Experts of a small language model.
Size: 14 layers, width 128, vocabulary 8192, 29.5M parameters.
Training: a variant of Adam for the experts, 639M tokens, 4876 steps.
Below are experts of layer 5 (counted from 0) of a mixture-of-experts language model. Rows are named router (the router's row for the expert), gate (a neuron's input weights, with its number), up (a neuron's input weights, with its number), down (a neuron's output weights, with its number) and show model dimensions 0-127. Each number is 500 + 50 x the weight over its row's rms, rounded and kept within 0 to 999. Numbers have three digits each.
Before each expert's rows: a language model's description of what the expert responds to; "comes after" lists some tokens at least twice as common just before its tokens as in all text. This comes from a sample of Wikipedia text that the model never trained on. Tokens count by the router's weight.

# expert 3
It responds to: Articles and possessive determiners before a noun, especially his in "made his debut", plus a, an, their, its, some.
comes after: "'", " as", " is", " with", " of", " a"
router:389491504510510611497559480488523491547503462490537574506485543543478493596524519429462471486541471405533540517535496600457582546556518444527417523475509581544505489505577503496500432452429520526486446457547424575498460453375484466530491524493467460579540553548490456552391488535386598487537424413514479388502484542545498497580527557559512530501559419521523436430431558509504556498546
gate1:452513543480462559354592493539505387536460469517466475478531593483498506505559509456495573543600480467484554475503615479513457383526562469492572523423483400500490399445532500540487490499480483436568480542566478581532508497443521497535597460503517437545415549547538463551580486504457514508451438485483494516441526497529535481485602361544436529505485513437458480516538432534481537568576
up1:492489596511488542440431550527528527488471482457448470513413481512392543451498398434497566475485462477520417470501421459458585479527512501536454577544504589448470484432479527539561521523471456540425512461461494524457513468508444453632426485605494485657499599441499578536455509501448494522564528453483567477489510459560509503455431577544478554536418460484540582560506565497511590508443
down1:432515507499497468563472527485571490470454514532507482463567441527461490508525494473449492485504501528504542413510471515501461575577488518430431484587489572476514532572539418531518510493456554547459573377340501516474450454544570565494574518534487525559473496440415506495467510449457523404526588552562444528537559537440465455552417455414482453402593503507496507530475555464610544394571

# expert 15
It responds to: Line breaks before section headings or new paragraphs, and word-middle syllable pieces like le, re, de, e.g. ethy-le-ne, Sepulch-re.
comes after: "\n", ".", " =", "==", "t", " =="
router:424413502530584538506545585376544499533500461505543545433499485519526446465418512443539462524534498486504537488495444560530549456603516608413515543458564534512488428433594405509505465452529485510466480486469487556470400598557491445509487532515553401566470486497559487441484504593412552392541418388520492491508469520562506508574570507486500515470567502571544494532451456552504534514557
gate1:459544512540535511544459437484586489416622503533534565470546538461473499450497582469540456494468532437427401481527601447564554416569409534496479469416451494562512525618453415526384468524466513497459448394465496548503549474496509514472387568509546594485526466446594522485547491444519508569463486510484500479462467543550569561463498476496569535477496476574429451554515514455483572524459
up1:432387529456447579497443501567438452489479480567605480522533409497500491512533496598526530450500486618561461494495344553462493593454487482543507603545524523466503423448568616513504474467519470455488537603535439532464429537432437485498563406584469493521465534503430419454472478530523500492530553515549523511456508496380501462490562450482464461501460469454462470543492492525529421537498
down1:472473545562450562457469535513477534584518498505453544467459490443469551505558526541458510456445490467547619479541562468545435484517479509604427510538549497588533474451507472495499542559384439534434398560441495470603566460410482447561431476450556537544481499512586530470514483524415534530479490460519404550555478431528395484569507504443465475596451563565473487486489538538450626453477

# expert 23
It responds to: A lone space token, usually after a subject or comma in plot summaries and prose, before the next word.
comes after: ",", " in", " and", " of", " to", " a"
router:423432473515501538492566566391563480583510471518535565482510516531431531577465539459528459552553462492527538552517503645476529454497528510439473529537535480500439399489630493613515528471541501523518505439515388565478460465534448490467490502505489502549516532520507471447346493565425526423548476430516476454495467527566582555524540519512440602453543510549425486447432488516551542449579
gate14:424478518514557518466475514469488558573505477471497518474588448551520494492494418511510472497460504498485525467473464537514497500512394592326531505450480517584613503536578542506488488552463439542492473467578524537563455527534552511577593490496527480585468562598428539474441461527452572511531498535559429485414505500546457526511501639452461477393530496449542482565425601432468550545530
up14:489542544446470537540493498527456417444536457499524469415507615477499538488506550499508540463441463501468439355493434512480503495507679418559438512508470475582417602460482464495547479515504610497461481464406469515453451502514541523451532481491497474476536543452520462447619384534493476510498539483480549514547462543414476510521516443594555444509607514532486487477644467511492486497504
down14:472505598498410605508402551453449505503522464492487518498520537573508540503405511507562504511458519469424490497515532470562513454495443521466603468582386554553523574570549469485532604440528480542530478431394557443566485472457455500544540466428538526557505567494470433506479462523531502503405493493608480486486467510471494580543486556524439398409498489499464558444588500390476417483544

# expert 5
It responds to: Word right after "the" in historical and political prose: two (countries), Battle, Supreme (Court), King, Royal, regnal numerals.
comes after: " the", " The", "1", " of", "The", " his"
router:485450578544448519494541499445594478512496523560489491448432503574499509582506555522500526526532444460570530558490483545463547494538604550522501520471532454576459449498561469522578477534500465464454388521532424580432404527521511483423532492514570431513584477534494474491488523546392535423492448421471579409473393465570552535474605494548464519422577534514429393491454459487498560436536
gate14:530488565535470548421602406486493493505517552429539513485581466488434473659550528512519413559445414434509570647586400443479570421542466453471497490508556550417485544563503490463484516451476514526538465529484470460489483487559503489469567521559512531458372500515459545494525436505483436522462479500468532471476518385460577529468493562536459495477577469502557581427532507494447461526514
up14:527448374495508408530413525527516522494511618495477393487471575483536449437462486462489576551435490555454483556534517500484428562526472589516518501460571442554555440453471491497465499481465595572374502484482406508520507542534629544458449466536482478476545541484546429481519553516463479529483509480387423550470583519543513466491474578544577503489568616456511513497429452451471483493559
down14:373522525460570524518510483545505477553594548414520574423393521456499446440516570524485533514572540446590467462521577511531499529446556579503509496435417452436545452479454471525466500541540452500503505446532523549441587475450487502490457476480456474581498523589537438605456535572350502523508454424477546454498544537523525493523450471637466582485563461469512504452482497499543493403499

# expert 12
It responds to: Prepositions, mostly in, also at, by, during, through, before years, places or dates, e.g. closed in 1984, born in Sheboygan.
comes after: "ed", "s", ".", " located", " born", "d"
router:475445516533522545436606555487606439584511476469591591497502494550472466540456487424516506522531467496548490485525560575516531501557587487495437469511530493615503480446592470635536497526432432510461501476496527616480452452451533399473493552490501552614580551536544520492393473509506549482523442434501505517496422528604584495568533555533496536467541468499428429528456523447480551487527
gate0:481449491552496623533473488502507580481593570496578509484489489507468503678482484553535421489494451519449525530519453484507517518476545507359505570538498515570486496595553528537473491511519509472438513512457414528474401467544514463433558431438487490555426479522474571550476534442499465486600482510556440477365438454426507480481548434506488439484519572521467532554464416542576567545553
up0:456549552520545465485556413517417500524465457495467597506584531410456551479595422344433527575502599423501457485541516546481471452442496499570428418540381490489536512415506516474493555558458516524448551544491615455477529492516525514464539557544493500453438452451542443495544522531483554474393526441445541501577413509563560512484540537511493492518508484533496448428517569526437500463441
down0:455508573508525536567447514518453470560521610479528475479593523494462556487439536529534562492501544513429484523496415457487491515519458497487550488490577476507485492548609548477521553544541539451488467299496494376532439503571483521497537510571597497517517496515424411479436377497485531454542422484548440460467522483440480460502531480603460458452493505504442552458529431406559408538456

# expert 10
It responds to: Label words before a colon in infobox lists and section headings, such as Website, Elevation, Time zone, Known for, See also.
comes after: "-", "==", ":", "\n", "===", " •"
router:444480509542549484509541628450579471561499541514521564372524444539503427564459511472444527454553436537526580506509459541473493524597513520480427529498469461539448434534483467595514436532528467542430437503530541562501486476472538465516510503454590418585532619471473497470502446498443544492507471421531540423498417404524496500522541578516468518456584375545598449494476583507463541437531
gate1:471525526532491530523538575544491489518476487460485599488492517440486429415416553439476521509546408533480513549523541495467535419525519489510414531575482447545464527570504329443526464410458593587466460452471517487492455457487517541444552558453571556490535529513527499448539517500492397361633475485514444515517484467498478542535485504570492449552478451518558410484446374472440537473470
up1:448515535530546467509405505560466535537569432419456493486543503421437494481507505481531482603561491382468500505470439458365496478603440433603475424509538531493441475492558479517444515511439494510502482523495461420494448518554401497564468484445423568518424578570457589516537506503464491487518627503414499493468482382558520439508514402452554498465519456466531552531489534443441513460519
down1:505468458527447558490491588549480571523536493506558614478440411424568496497410493470446481495538495519504569484486489447538423539453480513405480493465431607590519475557412558522488455542462508500499458454535430518518563455447539586526493503491550531526606541463522469489396414570469445510488517437530466499557496531486495524441612459534563593576400517443498527407526439498452414527522

# expert 17
It responds to: Main verbs and participles after was/is/has, such as known (as), released, published, announced, appointed, held.
comes after: " was", " is", " were", " be", " he", " been"
router:499468448519479571483573513508530488597503453481607485499539474511511530578503470416518488478570451488585496483440481617496495443532509586394507525458498524559571496461518504533516515556581505471499419491555441580493490475347449467508487537460470458540505538530442542506455491567340585460546462452513448381456489493573585510524549536525519509451532441535495504537494548529525591544601
gate7:424509526448494581538456484490507505553600417465519570553459544549473445440501506534518517514475528458471614526558472615486566475576478507450510517504605431505478534527530506566398529549429488545509478381521549477426496496492493537582460477397521511483482469571545493506544463558391578487466521539510520478462426367639459545561512575510475526502483415541482530518529567530513476499449
up7:531440456524566515554588453564556460527548410585490476421467514466497506507453453509562465553477533470569441494563419520445513509561478520532516525582500411537379491453410426526458521533494495461505524482405474496520563468561468511445508508474396546486498486474424525556382584494449550512570486601472501584422473463499485536583443524546480463489469453538504484493520398414497584442415
down7:531554501533518423531483507510514525520423497537519418576503448520518523507579437474522422508449451508556448543554455490419468551401446487512491478537603552480404606517454475584544404492537469487468476576489446438558534546453479499525473624413493433423501480476507446388475551416514540516509501522507439439446507472492552471551365506505576498445504567498492483436552480388580511500496

# expert 25
It responds to: The word as (including cast lists "X as Y"), sentence-ending periods, However, but, when, and closing parentheses.
comes after: ",", "s", ".", " well", " served", " known"
router:389433466481488492450568443444562514574496556538575492444487470542496461545481493380529480510446492496597492512505531525406521520572479571489488546472534513535529469524551420594522527483501464442491370464539408542532425455481475428500500488559496498534470550524583486525376483499474540432526538473553535413575500514517662522500530552465379512466602469511452499444457496501486544479549
gate1:515488588511582501507541464529499526517498486460593562382475509398377469614502586516424526500512526511474524523543501514464514456556508498496412484509520551501475433463416448520516510487449457502492509532499479472513585445563449525476537490471549508481523496505502547390459517538491420453564489458446505356447413526556526510537441424497608597435536384522478467537564428534547503404487
up1:618450590522634534538584484511581578506585464516537571543541515495454551494581500454377564494485519582511562443486494488541514498449451517504442514577549504532571552500614522522504445483518538541486525466542437492451523530428474554544571496511472483491548489589500527481477492536474509493477461453537461548562598501525529550447530437583509467443653568522497468483617522463546518514544
down1:529488491518530422518564426557535520523548470567451452507509401501586503452494513469430439513447504456446489491538462477459485574542406535433540448530504487535459400569495589468492540431508441469505473477421499416567478482528461598478587514534517519452521401404483525472508519467591425427440500467576524543528445569459509427457509456525523472413503468598538395523568475414430503560561

# expert 24
It responds to: Sentence subjects: pronouns he, they, she, plural nouns and plural -s endings before verbs, e.g. The following players, students, ships.
comes after: " The", " the", ".", " that", "The", " where"
router:483461521539492585486526540442563439548499534563494564420533436560493569542552583485517535505484454422516486607596502669452571489530554489468486556503558478531493486512580493580479461586501440439501369451498493558530462558499518477524507536506538426525504536521528522545467448527389555470535445470468516450519469522549588524494452502528433557524613515530464423499459466538556538502622
gate1:489488473482490530559491566432512471499419506458470495474534483559463454507485521547494509581498456500500430493432460537518618539547495579511465487553468541535475470472589489497514500532475567490504548539439527475467477561419533567442518443435524631484483483517557475601401473473529617564622480522591560503427522430477527524440472478673556465458528524617457507458494451497587503484536
up1:487477534635502475463528500535388470476530558448523537465552539559456449467557461525510483567482518476519480458527503438637499557481577540479474507477552633548523420572413508525498447551517446531531513560459524509455513574485507528505625524418526506511484541554481477435474537492531589517515494562478405521422494482510511568435508451540456431432376446482498487486452554647487492516559
down1:481528497466510457611496588502497436480397457470415553466488475521453480479530545633443456481521419618566587596624460472425426488426535535543553541473417382532504523507495443515513512497531552523494509472512506489517534550563491459503478455522529506463579568396437481470554518493525504433500467526470581495540595462511486444551496504475507513606573493540558504501466532397516546506443

# expert 16
It responds to: Word-initial fragments and short foreign particles, especially French or Romance de, la, et, plus spaces before numbers and split word starts.
comes after: " ", "-", " (", "born", " de", " December"
router:419458527503511563540533494420516490577509525549553474385485481547507505526527490438542516520517498470528562544427478591492555501570566469517432531491553512541448424481579462557558513524517488480432471432500445539426449521466478479487441556501504478508547522539458523482403458596363529439551480423498541415490472438565548474562520485519455570381614415440437392458452523480504548459557
gate1:469505468453463537490521506444520558668471437541513464466443457486523456484490435450516544526545520453604446513489454532458465440514548483495467494540505495498500493465485481518534491594502431507422518449542480561628474462512482420490442459497546416550462474478519484491419585497493439353541478421501581435436532473538464555533404537469549623454539569519438499546477468508500644507461
up1:488465504490418558554547418439494588559551475472512477488454426467525584511499469524569571507560560441556414471503491443516521466475523427565490590526423473474449512579440517462581552543587531535463542515555478504506541467536451449456381454415626474524495462457473538513459539535524374445447506482480524507457505480475491564587436595395587549458489533460561473474487422503498486496459
down1:467469554507502460515484562549517506557528553555533503498534556468497564543468472506592585476428467428578432520511524546489484461510581530567521551465532416518519484532531476494556575561446457529567590455498445494523538425503499469486494444507432473434539558561450502503529482489532531554479576525552447517528587307555369541460438595451534468487387548484456518560592447521504519559486

# expert 2
It responds to: Table pipe separators, short word-initial fragments like p, pa, exp, circ, and the p of hp in engine specs.
comes after: " ", " (", " re", " /", " di", " p"
router:445543479481549556467613569425511425527570480534543549385540520558521472524593485467558483463516469495517464507462523551474515516602509485496494499506537557517459545529528429543486388542530494541442420476566445563505514508514508394497468501534457443501588572533462500491441474572316591460557498456469544485482481451597523473559500517558518596452547457499477475443502558476513609507557
gate1:570483522441568497486490529347537421470556471523503516447487480479510556521474518528478573476451459604483553436545534555512538530485511596492532517533496487457513518506584519545487440546476485480449491443509433491566498550464483356569521444523482597439535457572408440518459580546417602477572452474466445490463378504523488489601498429562472575446474563480465500556485482457521450527582
up1:513481503544447514439504562509475517518484524455508537465394470449468521582505525489463515521437474509355499486509505524420581595563491477495477606641390417438533512525474484487504538532548499506474475574427430463474491517576476400517482565439466561424582528568552527395474568551432522578454428582558442470514424500519546491550463524517519498463501483579549528575493486441495501526539
down1:524556516526579409556530498450515511458440471510541523449580450481518540525446515509519587404477430604435500449456502528485522473426495521543463580432466510554570561483467501556564485556498519524458515515390484598512403531479426498448525515515501531493465530500542418380439488473515439431528518525421517576525504517477467457545615482533492369426518502458510420467562466475462504540370

# expert 27
It responds to: Short noun or verb stems after the, to or a, often followed by a suffix, e.g. number, end, sub-mission, side, head.
comes after: " the", " to", " a", " and", " of", " re"
router:406462532495476552511574566507545469597484469594551504446473454511468594574503517441520424502546438485505578516486509619458534471538510500483471491493442416519452461482532497568446503495457479566523385449565456527448467491503509450512540526547485471517575588587540558522505474602401547480501462458560468438502489514612556510559586547493415593427561528567492474452448500563444453444492
gate7:500542473445442483395560471542457448500532537425521489430481502555530486546582450498423483600563469366519518547489500503477615451455484545511548429451466514548464454522479438430551424444503481510496505482464513567449355459563504460570516476585537472569490526550496477494521645509461575490542464537525554458420491530414493477454528502508512522396534483525540441524419405487513516429481
up7:463472390545475484533500431524491440611470401560536548508519448512548487525546455505426490511519425476539554519442475479547537536574520617504418503541509614568447504470538435467491472526515523544500551482450464511530462613486498434428501549455455463396556469459397550446517528440361561476488427557536548438445479484546421452458559422512478558544532532466530441435479531482493463514458
down7:496538509558460552530481467510507440557502499449490551528528523469542403338474530518474571446526422462472467473539472413491503449501488438484498523498519457481499503508556415611453578481477482460494636508468457499517453475585550531416512458486527519497483513555528471545521470583466479447313471562570514545447443440434517595553517505476439554542568527439510537425521518549553566421515

# expert 6
It responds to: Quotation marks, equals signs, digits and street or road names in tables, track lists and species entries, e.g. lepidella =, "Kim", Street.
comes after: " |", ":", ")", "5", "3", "4"
router:474441519523521573438524556439529509626496482516544533391510504489528509526444518460482463513559479455512506561526521572450499505670525475409440531477550532548490426440563415515532459545501476530450404459474465536513503458509501441444511498476550487545529525487512457511448527523320571441553460477535537379458490513558570565581505520557471574432563453542481459491493467469480561482593
gate7:467480526535502465464530580480422586566449538433508523498477475504419442575373523427501471411597479463434520440462467519502468465515579483486489499520534526481517440520476489499538555590520488602468478490497502521482522486448566540319490497431587514476500551468578537435468507514453532516579493477520541461417475438561506609505512540477530554548552442575478561543566615459507586475523
up7:517491397508530451534553608450461541522558470450419459569479511465438449555423465373552415412517493439482522566560489478439481574577578356467558494493540525546513483497467481527487501602509515515492393526495534502437550463494598481451584518433619489463504534421500485533495553494458409482536527455534528457463492518539456526520436480485477544545528486508516438552520558454542598462520
down7:518515467525497520461512522531520582469470575481455386550431483517478466519450461542506410450512487547503531557568531489472482537372557479434603484559552492485496520490434509475441568602586438511456516596472516472519522515559452432437581513470516559517359500469418514447615559516443464455453447570498528517516560483500417421470439413500437421523467447469500502508536433444569489491540

# expert 28
It responds to: Commas, closing parentheses and nationality words in biography lists and openings, such as "American politician," "(1866–1868)," American, British.
comes after: ",", "1", ")", "),", " New", "Early"
router:462452556572558518452529511435547458594539486497585483367525496580548497575461498491511484555590454480505565542484501557479532519650478583464482507451504520534470472475524442529505449588472457537494429495474437545499415530489476500486424502476475535541567526565510454523430440551415586459605499480558459403506471518535573512523491479500515546405570453491539410473375465476504514428537
gate14:512464470541534478555479464540585488561553519572452496389526581469519517525479490398432632510526476479497545470473523502613478566558471548571506482512519389514554490513464522510528562429591472478424506442543451491525522564576511448425529520489452448549451517533622546518476446529451516562505461450460547440548562515521543396588470434477553532440462393447499495526393464529524537496530
up14:508462414503517477467512484472567419514559519538507481454499533572504577510536477402539554495507472400548508485466584501560507528597494479518471495493528392430560438487498422520457493478530482437453414467516431492533479514558475446491533439539486478666465501622554533545443446517475556571539520480497523389534580509488552332520468412499533550520467485430469497586476455528479554495510
down14:599455545492458591494391563387481423456570535495495450443487487540487551553531539611546502536530403556458540476570612541480424486576519466537481515536480490421542569490563496485478578484480545456502471556484521474611581526453447479500507610418474538516508460402451484492446551468434504506486562444509525528626560495491441500502493477536503433515477441528485510458533446489498584419481

# expert 11
It responds to: Word-internal pieces following an initial c or p (c-ri-teria, c-rit-ique, pro-m-ulgated), plus LaTeX commands and table pipes.
comes after: " C", " c", " P", "C", " p", " "
router:445428559518502565431542521505471481490518531516545543403503505557461509551518530479520495533496555520499523568438428608443576533610531437529512528525521550535527459438548412553548489551516476538477397432517485564486434450522474467510504444539506459491564574583457475519494481519387546465491404400501476409462414424621596566534515591548516502486588460454511485440472530469441549529504
gate1:516376540553477492476540485510476529501462518576600458510412492502583471562553573460482591491523475538544565588507393494524534570525541445483572476553504462544511452426657577527491449469483569484476364454522492476421535590495452506528458463491551506524483410563465432539474510487484504512472456424495430429509442403479554471504601513497433470555499481468465447477513566478531534460479
up1:584477520448473510461458478463450536464483468513518510466492423419378527477475461484617526438512465426539526479477491477582573422473469512463556443445601465469504454516565576512499501370451463524454408420493521526499430382433434490479493547532474446452512558521492461662397468508495433437471489542421495397522485447560469495528523481512432492496504544532492546508569526459508551544484
down1:501504509464512489471486503446362600505575462463482498557471507580526524471479508475427532520523402606465510422420512492543408523446554540572545558552492470433524435465473399430513530479505442484556468448445522476552463497520430616589521453595464432483475562479518573567474461503596446469508436528486493581528497482469487498534458554442554479448584552453499535525482504465389459551573

# expert 21
It responds to: Hyphens inside compounds, list-item dashes, en dashes in scores and opening parentheses, e.g. island-hopping, runner-up, Guinea-Bissau.
comes after: "\n", " Al", " non", " co", "al", " anti"
router:463426495553539506479587519470588488556543473501574557451457467472450484644461559509508468566545471517527540524519507592463528504523557493454428520518517477535466411574600474574508480591612552481454377475565417535456459588440516445474558552527523490571575518525556439497432443562526467468542462488525502420509500488596552506532526529515449595449508457532499483418471455481468563461546
gate7:489465595419466486527484476430420513454421508530502482508517523463449530519504412485467545443441575509442484458530426448425486542490540428475618582481466525501562474476535555609501506599520465445474548497481594544530502545476541455559490561558471404565529503536476499549430551497497514549474438445445567382604440475589504446533404473443463483555419504481420428461489526530492446497460
up7:448492436500490467477453593491500502459404469427571510531554423512459410565464489530481493469658497612551517496506470502475503530445565505485531507499546496493515539539501540545378502546529542581493469563519478451386427544490461491479579478448571470518469472489576558472534516412514484596502513521466360606512458451513451498536563487496428473404469472537635529515492552521513534513501
down7:517612540512451516533592500523444530517493489468505484583435560541439553510545552501572451523442483354451438460495509475552494446509477506417577353612485534518439512417559456460559539474533448513549442472506452543528561495443450521472465478453489513479512537487416538474487561557678484508532560511464535453489513528505549541479461457597534447480523567504399471504515435476525544462481

# expert 1
It responds to: Cells and words in athlete results tables and sports bios, such as medal, place, first, tournament, country codes like HUN and RUS.
comes after: "|", " |", ")", " medal", " place", " /"
router:395490570569534533469490510461496547656523508523543577461519477535550443521470491459508469521563463500529481572520501546404514533622574552470450568492558530571492503522497477528540414562519495502411438455498557547532463512484538469491490478497580479590514514541505523528463517568345506468600503419501437402432526424535515492529465531477504588421529449517522422515463452522475621497499
gate14:431464561430450477523493587389567486437582476476453468539468508510405492534550538515513539567453443533598532612527487568539527527499481416498481563452506486541490417508594477571474516490512499473454470506552530555550474520567467503514450514548497484471457567504523404521440441473530510392574479467477572444609503541522498440452483488415501567456533526543467466320477515490531589520535
up14:468603414494424465499507457413503512445515506450445466574553525416569438425535444480509534541380453535596517616518559501503463543458500542495528483432499487548482437523499547514537454484543520485436562496597552604524605416529549556612494478538480525503439538498476474576538503485527487490570545514466481400565576482476481395453472461426532584560438504519537474511496498492502563462549
down14:435450526493534537547481527473558527566556543490503464530459501477442519528406558511490499551678547528492442406563487481482531481539507521512568518436485528590480479519431493524524560564450496398489477460622512494519612549528506473464459441463519519439477481457507518463481542432543506527514605516332510467456530512452483435487454484478582575486576427423566484481425579468544549536502

# expert 4
It responds to: Field labels and values in dash-list infoboxes and taxoboxes, such as Died, Born, Spouse, Kingdom: Animalia, Synonyms, office years.
comes after: "-", " (", "9", "ed", ":", "8"
router:429479603549512492466545581504545512595521470486571579363491433518514496529474500452473489552594425471478541520473464486415519510637549562490412481503487482551502457470560386543554486523486479442497414418470510565491492501385511497413502542434550506540521536521535530487427516577408528510530492458550497425463444479516565539574522443531526505436550389504510438461476488463413509490516
gate7:472461513512436548508420565487417432559488450444471453427568518521516558435510512499440469491524526532487423533438505532520435498587526510532496487550469572388443366501595449486520576481433571513523543525511379514545512505464448527460526559516497554519457545485514407608453505570508464496538525488532571486511487417511521407477584585466532501542560450590486534510479459431413521463604
up7:486554478454615572554501498456455498368546539493496460481563434545556575510580556585491528440461483532511557487534577436550506473548528400464394515496499506495498535466621481448557439439551435514495514544475504507503488513513458459628554429577442523518500499593582515508445495522502455518523492545478521498493663460459566474457387494565488492527418524475479516514583473495475504552492
down7:482487442480628463432463518514512541611487470513576540433445428475532467484466540446477465543449445531506517506481538427487452463491501532553491443525504487492484526546474499433501545457597505486578498440405440445486521573473440443442495401505556551507541568464492512418513474464560519561529493367571413511511546630577558533589522440521468458554593473503621483459546573531495515494484

# expert 22
It responds to: Column headers and cells in election, medal and football tables, such as Votes, Candidate, Nation, Away, Turnout, DF, MF.
comes after: " |", "|", "---|---|---|---|", " United", "|---|---|---|", " Total"
router:459490509480512529451491567386561487610491462517528538491475442489547535572518466469525507507542526448534530566555473577438483558584568488456490584508548469532498466476545494546474477577548481445453395437545539545505513451502506434481474545518540447529543530483558484484458505591340524441546470414510509345507494527583562501532455519494500622520580540517473428431460464462526615495527
gate14:438495492471534493490573409393422409621555509445527466438525564569518548551394508500505566502558525458486500497396511514441524398511430480476462412453456557500522501539538524520502542488506466434482539491432466508409468480423485416506545524518472476462533519471407633582499515492568549503567565518538484445476500500392557528524503439456558532480566527453538450526547402468462438516460
up14:583545442474485506388477566464532518453494569498443492539425617489428480447476501548550478569465472455483430508518562525511462555515391529445512506624470504503511451509527473530502447501474461501589529563463490420456554569447482582565533510482413549529518417536486435383479441499509480545507462470459575597497475574482539555608483505556446474449442463519433586545457521423475481576494
down14:385528550463579581484487428612486560485507457432498516522448501545591540469490568457524584545485492400510472447520487571491439540515429503559507497524468401501494479519497505531641539517498481493467523499527482411465524474531522530423468477596469566476446510549511395427477447470561488448597492605480524472477431472529460461508447414507573486478478521452434472502399567487498515416595